Weights of a small mixture-of-experts language model, trained from scratch on English Wikipedia.
Size: 8 layers, width 96, vocabulary 16384.
Below are experts of layer 5 (counted from 0) of a mixture-of-experts language model. Rows are named router (the router's row for the expert) and show model dimensions 0-95. Each number is 500 + 40 x the weight over its row's rms, rounded and kept within 0 to 999. Numbers have three digits each.
After each expert's rows: "mostly gets" lists some tokens that are sent to it at least half of the time. This comes from a sample of Wikipedia text that the model never trained on.

# expert 101
router:434440482581485458425496453453537443527545436507501464516480524546459550563534454488467497520496541550507500461453542558552536455464469525563488430472439538471562590516492501523484495492497522507510445558519476510504501514555568458545488502507492469481466554546541527561493485555428438479
mostly gets: " K", " S", " Y", " J", " G", " V"

# expert 100
router:490425458481472457483524441444472512436515507524561511495522510475578497539539515515568505448493517467552468452591500451475437486490426450558496452499533586513547468523526500429509521576471520558523508415538486479561461496496517448505452571533559499536457496570486496482527488464461506500
mostly gets: "Personal", "Scientific", " Phylum", " Binomial", " Synonyms", " Clade"

# expert 122
router:501421444520505497538411501462417433465532540586468478498536550554500533541516494497520501557524520610539557565489467551469479432479564512470518496419523441553453547497482527541513467459447530507492468502473515500479522536509547442511517505490511466568516522531461460508429498506510500564
mostly gets: " Stri", "You", " Mom", " Us", "em", " us"

# expert 82
router:445536505468463471490486514464519451513465585409508508517468506515545498551413471459543503528485538522498555477469501545525434460567520466428531525587425470507544431453531542497491482513560456448489447571524525595530561488488492458492482480448549519470563530514524485497465468477484458516
mostly gets: " l", " la", "ón", "ci", "és", " de"

# expert 75
router:504454538507511548581534522586533543476478478446426538500481550545519553441528464495531472498497462429469500481475532425500528580460489535487479459533480488477576467416509541476488460539526591473522525446494438461498574464480451447482484506427476460519501461489530508491429487539544540508
mostly gets: " their", " his", " its", " the", " whose", "The"

# expert 84
router:514541526535506499470472535533513453509527489507487487434504472489531464551502526562514493438542494551531545553536500446542446502423515539475512465491508432555410533472534520456570449483444507530527438513487548413506483482413460512503538496531495526611466407498505500467462488512521554570
mostly gets: " based", " able", " referred", " addition", " compared", " clear"

# expert 97
router:470501516588549530425560466437604496457513482475534495497544506519534544544461467473533435461489494508463498473455519553471523487508482479554526479460491594553472565524531513501536531464497445463524571551526503514495535509519496408498486530493489451452480557461485509577424526529495423450
mostly gets: " Kh", " Th", " Sk", " Mah", " Kar", " Ass"

# expert 93
router:464442439513511471539520511451556536536443523486542497478496505414462508391545554496544463487513516484567431515573537477491478514501522431519487529500526514465490560424542484521531484525414480573505553381491470480564534486492470494502547536542528493507440493538495487445523490530474544534
mostly gets: " Succeeded", " Preceded", "History", " Phylum", " Born", " Binomial"

# expert 89
router:441522540538588541564523550560499538397469528445466516430487444427439477553443493541542459530483423534485529512514510544482467510459450534505479556478464514539491482490524528474501523509508486520520449516454521502498438440416535532507484412491494492513444421469472518476547545535526527506
mostly gets: " received", " took", " among", " using", " make", " won"

# expert 78
router:496554559469475484489512486521434491573470472498545504597523528537518422534544467455429537545494517446508495544591462455496542524484487464515548497515488425465516506545466556430561507435512549476477481533482476482455455504510473462483414526481552518479548570455452472442459504545500544534
mostly gets: " John", " James", " William", " George", " Washington", " York"

# expert 109
router:476555514473426467462516462512510436559507522517573492514542445525525439538469516442403503493558523438530502517561512517482577499477524465557515458501458450510534519477487446459553528550468533519459499443544457548467513435549560489495424545491521519458561549480479467486469469511497473595
mostly gets: ".S", " School", " Street", " Museum", " California", ".C"

# expert 110
router:506449549513499498540492522559538492448470524492518525476444561533535548399532478575577487500515473482487536509485571424521465554439540562532492525551442498458505448412516494536514465593534566437516497464450429496521513467515468516472545506471485474537450501471494511496438501559526532532
mostly gets: " a", " an", " largest", " another", " This", " this"

# expert 108
router:548493547481535453449510541486467552451569528570513470526475582530421424525497571499431555448503489490504481447466492529538543448551564479453490496501573515526400447538541451482548479455450457489535505481547526523497556546493508486528524466550491469461546476495465515446539499518491533453
mostly gets: ".\n", ".\n\n", "==\n", "===\n", " ===\n", " ==\n"

# expert 120
router:586538520531481555427513491510436512528544545544476443524514509550443531434488472496521564486468471528499513465515449506574458462507436517574505530456473528510449498550537411466451501499527499560489506446498543482520495559506575537523580534553524518516494479506456462407473464442448473519
mostly gets: " (", "(", " [", "^{", "{", "_{"

# expert 87
router:451562539601523550536559558567550496504540509491473534460489500426514504513471475528467492457505489494494545543590450501490421523435506518528537472443553475555452567482529490444511515525421458513442479466452524513470521473492472527483459508514556491524449404491511515436568483532466496534
mostly gets: " made", " released", " used", " died", " received", " won"

# expert 91
router:506472497488492409431516477483558518593469531485538498543525504504522500534564485485424512465501563531519515509579497543554503479503485465511578452524433470481508479524421491435547489484493484478431527531512485520436512480527466447538429520509478540449522501427418447511550447515462463578
mostly gets: " France", " Italy", " Germany", " Canada", " Netherlands", " Africa"

# expert 105
router:447495427584457438524527499532455484473519507487448488535484542452554524434482535538530427534496516515550452589475489478530455486481515476452500509549551481504505535468465439455499508581415485558512479482508520475511538461525516483563452577525526470487572485523470458482565591453478529531
mostly gets: "History", "See", " They", " It", " This", " he"

# expert 83
router:510457521468545489406532546490469469468548495526473454475529527491503587517532542546478488499464480495412472593466524524547450489431536477467559510480523457513443492497552562470423443519491516479508528537437522475500560555484461521492554500459477460589488485544531478555589456462478501528
mostly gets: " inter", " announced", "-in", " decision", " fight", " pay"

# expert 115
router:480479564486479536531525471543506533478443486516438570485502531515525524424527523459537507528468496501503523551568491413564526550475439527484550464531477512477488451489527599408540433504552553411486497475442530529532511532468478505476518447479514471471464493399490538572535514494505450479
mostly gets: "-team", " NCAA", " consecutive", " previous", " congressional", " senior"

# expert 66
router:517525465493530474438494514528499528493536450544529540565516477442599498496433493513578475558504438484524473595546478506503516503496471555550563530501448509519464427516525481490520473460582555529499504423460528498518408562506473496512458478574537507464506499512431537500529495423466464458
mostly gets: " million", " sq", "/sq", " vice", "/km", " syn"

# expert 126
router:534525442480485444466498481570538474479533505464550494528510469480513447457434442564505505521517484456554457576580507556569586460450447594541475527496505527519459440561483508482486512445558495551515444479450509500483460557523437480537440495553498480521555509453474485510499511454551487467
mostly gets: "%", " %", "/a", "%)", " ±%", " sq"

# expert 114
router:466498507479465480493505483462514509554546521533542540569536507516543458482537487442423546482551580474484492534520495404504574502492570456550541468501480413526547494514437513471492493581485525511442542457509534547470504436486540450584458514454449528476544475487501473492579453497483511572
mostly gets: " Institute", " Navy", " America", " Association", " Empire", " School"

# expert 73
router:536472470480479559495450519456520451481454501482500381429521443537560535585504497461505439500445523527506483517473583558514625494453519475516434496520515478490483460506481492494496515555499433456524483559492494514555457450531529487472556414510513533526492543574483453530490473463480474489
mostly gets: " f", " c", "-f", "-d", "-F", "f"

# expert 125
router:525557509457566548498471463542503554518414520467494536525572493426378516519493449531471537513471566512469505461467526443522484487488512506512447538455526585501482497584476442460530485510603452539450505591503506521479462497537507513502543490539469462451493533514471484448539490553474480487
mostly gets: "Representing", ")},", "'\n", " near", "},", ","

# expert 88
router:452583418487453458420531455500535427502559514530540444519555501548522537564487432554494497512467566548487568457550496592584467454455463551511539499484484458506461467511464454486517525480490514511487466487560517571487466498527439509454521550522528447502509500454516482461510515472525440505
mostly gets: "ensis", " keyboards", " ?", "}", " drums", "р"

# expert 104
router:535568540470498552505460460557515529566503540541456548525492509466459552440442541487445572508498542488449490398448495543471583425547453521464511491438476578486466486518493495494532460458506491514482502591503567509432511513526456486492495488442470477524444470439475534485524443537525506534
mostly gets: " —;", " –;", "',", " |", ";", "%;"

# expert 98
router:517421540479469523428426570504490484462534555534495446453543472534558532518552477530473503503512453553549547530427456476510585483494507390542530441548503466513496488516484496558510498446501451502495545538465536442553435461542467504500580477533521524537533483526546499486473496567490562514
mostly gets: " real", " social", " trans", " red", " human", " white"

# expert 81
router:518521513512452541434447524422547487491497502514500464453519484520551572505482456537468464559462511505495409419514519559540604493495484468450532557440554531502523580469577482474506538520511458474484510579450477546569473522522539443450464458502474478448475536455509469528495477533491475452
mostly gets: " T", " t", " W", " w", " b", " v"

# expert 85
router:496479557478543434472544547427503531486560529524538457526449505513476478509503576496474518420491448470484448423467472496530436505533552458445487521518534604487452455413556461488512508469483480503536498466554514485498487533491534527548539501553525471460509458499478508446590508578505537422
mostly gets: "\n", ")\n", ".\n", " |\n\n", "===\n\n", ";\n"

# expert 103
router:517512445502473502536539437577448597488433464461471468456468537433489522434494554516514541544490446514508451489477502477497481497462482518473404566528541477565523514546450477502487520553512474485529582570479496531510517516538533499538494463504582473457461511564456558495498426444536536455
mostly gets: " and", " but", " &", " which", " or", " until"

# expert 72
router:481502538444500556548543490579545538593476442494511498533474492519446540420506521503448507483445549521452461401514541494452547539516479476513417524580539564441516494457465503497502523469516409480491539523494547407502520489521486539536561546542507491519459504519465449440532487494468504497
mostly gets: " :", "\":", ".:", "):", "====", " since"

# expert 116
router:500447488506556513461519479457410438489463486486470485454533410541530468483562481483494476611550454571551565513536444548429476461492513532543537499462528481549508565529472533577470504493484475483503444560511491520503530515525458513479505513454527439516438574482469439532506430509516520476
mostly gets: " Mad", " Kitt", "eb", " Kat", " Dar", "ad"

# expert 121
router:470488528443512491438451502495455517518483509612540507560544475471508435546566520474412495504484488487522522517448511536529507631453444449542544459467471469466505479556483490510505476463567486528470558580511564508534480535507439473449471445529479468450583487489499498489543485525503543494
mostly gets: " South", " North", " West", " Green", " World", " along"

# expert 79
router:488488448467569524461418487423512510485500439476447473521482423509571476482565467482503471537490436515509573578486485550514495444455455563540558534453560500505472517513555505500490445519523494553496438553427547447539431472487486528440536500536479504553495483555509471493528498436467465536
mostly gets: "ob", " rad", "asc", "spec", " pet", "inth"

# expert 86
router:562513552508492519451504542511473511448494559554503543556518525490438538458458470520451560505523527448462498440510446539537457417587438467567458493449496573546486518538471440513501532522533417516507500441508537521476511544497551570515544497528439541492506492456479453443498488518497441572
mostly gets: " −", "_{", " $", " [", " £", "^{("

# expert 92
router:516552424425507552518528586549513606555494526491409487534477510483414484482492566479502541543436502480526472510472564480491468503573501513495429513440506502464470544487444458506533509465531444457481503483581480521428529498568516519502555511479487454455461529549447507469483530528481522508
mostly gets: "\",", "),", ",\"", " Sir", " include", " including"

# expert 70
router:492562562444529559482519559432450497456506537496500450465516506476477498515493469480433478435508488457451508491430479545440415564458552513491499536504554479490416494513543452505416511568564534523503570529473514451561504560474534504475546481483467510460522525559489538458537507419520474531
mostly gets: "In", " In", " re", " Re", " pre", " inter"

# expert 76
router:510478549486474427437510519454475472474469547551494490515457538460494505560524510542445532487449479577548534466459486552530432566492491447477488546582439520424562456444532523558480457494585513510531459525459438538544533474548464495458532488541560480524519531551481532485439486540455503477
mostly gets: " Al", " La", " e", " El", " se", " Los"

# expert 65
router:469498463523478498559490533595526539414471477508472574496475530450528549555463569514500493538463466485538479430438437573461474530497559514437487535540553463529465496445503568546520497482536476533486577435475522542520482500539508501459475456450499480532446475462473553528439509474576537484
mostly gets: " would", " could", " not", " can", "'t", " did"

# expert 106
router:442470430456491528593520456545485537483523492446479536573494505507535490505517459497494514493467511454495444400490560477486454531418522567512465488575527493513572440479512530527560494522519511551530552525460527521502465476545478464486444489429563501466423451501474556497495432539532517432
mostly gets: " would", " may", " To", " must", " will", " might"

# expert 69
router:488514498494433469457477486483550474499559514482531477501429441503544492526536512501564416552474508514539448579590452465483485565532448506542463549502452570524521484473481473482480521443494455479468482544538509514460413525568502522441546570543582534434502527567518515533506494465458471512
mostly gets: "–present", "Gls", "incumbent", "disambiguation", "(s"

# expert 118
router:465534498463437448568544496522505417473546523470538464549460419528486520510492447559506487496494508470549502553571461448478578484494459474513458550498550565504438441558471457425503459476521534563511459468520522459557561546515470534481515512478484471478535574480526473550556479449477470448
mostly gets: "     ", " LW", "Biography"

# expert 80
router:520539437499505498492475497423465462564523581507452443441479499465478495538488553551583488459518453594432531580476494461475521490469562490470540484565465490527515456509532550482458480480466548495527407559475446471505501482461474495494491463535540474570516562589477481502505531459525470526
mostly gets: " adv", " oper", "ordin", " viol", " Oper", " separ"

# expert 74
router:442492519511447553493525516527534460556579476493551535533533454541510524479439535515523468505546470502480485590537523452513567472456476538528554490523497433549452492444462442435491449482431528469437489531485544506510500528529456416508496539530570507456500467495414509511612506461478478495
mostly gets: " century", "–present", "°E", " ago", " Representatives", " Incumbent"

# expert 67
router:449573526518595538461535465433610497528464467437482513542556415534532488501469516490461505470525496490441549539485471553531459469486522479547566479487562413529516558508501474470502502458460457443544441548528486447490500485525542480463464562518485532461460541541525469515430522489532495488
mostly gets: " Mor", " Mart", " Luc", " Pet", " Bab", "č"

# expert 90
router:483474553512448478427475508564472505462587541514550444477590535480552540454544486519482482457556536484513492574420492493585516463489506527558529470417500448533564512473500464488460465531498523532474496423466480437497521439489523545507484488507461532513568413543538509502551506463490535490
mostly gets: " war", " village", " water", " land", " town", " road"

# expert 124
router:488495510518481484422517461536527562490543504523478532449550533468546565428526518499496496538455520527442466524488555413576514572540470534399568531489508478451547516506483536443522440539486411459533517489480524520511548495498476456484481494436501495467521509389489502508529552483514473579
mostly gets: " football", " League", " season", " footballer", " Cup", " tournament"

# expert 107
router:514466559501458537483482491499525451517546523526508500545526550537464480396436506452443518493531525537437435474498519557493512452484495538471563492464488514524445452487468465438513425501431552553496445552456566495453494566526468518532485474532568505517461503422430552535524563547537538485
mostly gets: " MPC", " —;", " ·", "°N", ")},", "%;"

# expert 64
router:511460536486492504473550467523575553484448480495508559451487494492543516427543484436471496436509501535482562558452549510574492515515455477492573506512508530494454490460550578445488458533512447538535582513451506479526560462532413485471493436487478482468494470421448449525518562462573511519
mostly gets: " final", " medal", " Final", "weight", " national", " Doubles"

# expert 77
router:466511475443537561605513517510485502531442517476536526521438479526417509505532574497411534521504433485519525448533465492406499582512513517482473481478499503524511494443479576535483478525531503466481575433460532545507553498515474547485495443435516457466485481498493493461413550504556548545
mostly gets: " Your", " My", "===", " titled", "My", " Our"

# expert 99
router:485505510468446499521527515514531463547535549526523485538512549480515529473493495465462529465488526482501559573513468539487500424471482537538489447438533426501500516511502517489477475486394478577460496392521508560451562506554459546487429540530522494513502444428497452457576468487497474613
mostly gets: " Candidate", " Title", " Votes", " Yes", " Squadron", " Name"

# expert 119
router:498471512519527473503499493484466423570510595512468556509498437516497494525462546516534511535478498541507517524544404495552458478539548543539506442469547410556539534523468489524550509521471457560438510546525493572434512513555495447586482468480497484464495409440468469549546478489466545505
mostly gets: "ians", "kins", "ays", "es", "ites", "ts"

# expert 127
router:463533502445461561523513531544506529411471494479446521553529490506562457542461450515529466453538440504521551537463503424517478483479555544419550555400549476492443458465539476457545536459536552531529499484477493452574476549510503513493488499451527498452525418478537504556505522496561553486
mostly gets: " two", " all", " some", " three", " part", " several"

# expert 71
router:522493473444497453467535513473510524578461540444496523575476515532462468533526555518437526486491553506520533509535499543537469410524515474528565456527467461554447507550418577477546484451509464476459501535528507537441571495524418478545430493423502519524524571489427464472521447505520493515
mostly gets: " Jean", " Candidate", " Michael", " ITA", " Alexander", " David"

# expert 102
router:487502492566479477560536533544533602412445442577449553518452524428582520536450511506562513552430518511510435478431545493509471530491526569444468542555510478537492522497456434487477517457482489508515456451515520510432540541499539510475459436534488498529466510495463512545535520463507505513
mostly gets: " was", " has", " not", " they", " are", " have"

# expert 111
router:490533491523491521565531467510454521561535553564500511515485561501491446509424535492495541514486478500468533562518423384496560441558550487443477459459521456535469539532398538469493523553464535488476535485588516469497443459558477483529477567497500465490519493502483480448558441509474524548
mostly gets: " Representatives", " Affairs", " Research", " Arts", " Health", " Committee"

# expert 95
router:490526482523478568412486471537541541568535467445515483547508468464441575584571522527580496487521500525504556485546510477502401559513479499509572520552461530431515471518447536495502504507480482509514548496477548410455430438526453531480492494516542488449473478467492452465445502491448516533
mostly gets: " German", " Russian", " English", " Chinese", "American", " Roman"

# expert 113
router:512484428412486463459504505448469485544574512482536500521532537554552529558482472588556554483482528528533528486528556503498405409507522534489564498562470425498544506574457449471515463471466494501517442500511485531535471428476491453548475498453502488536478447576516551457506548516504491509
mostly gets: " species", "idae", "ensis", "Species", " protein", " disease"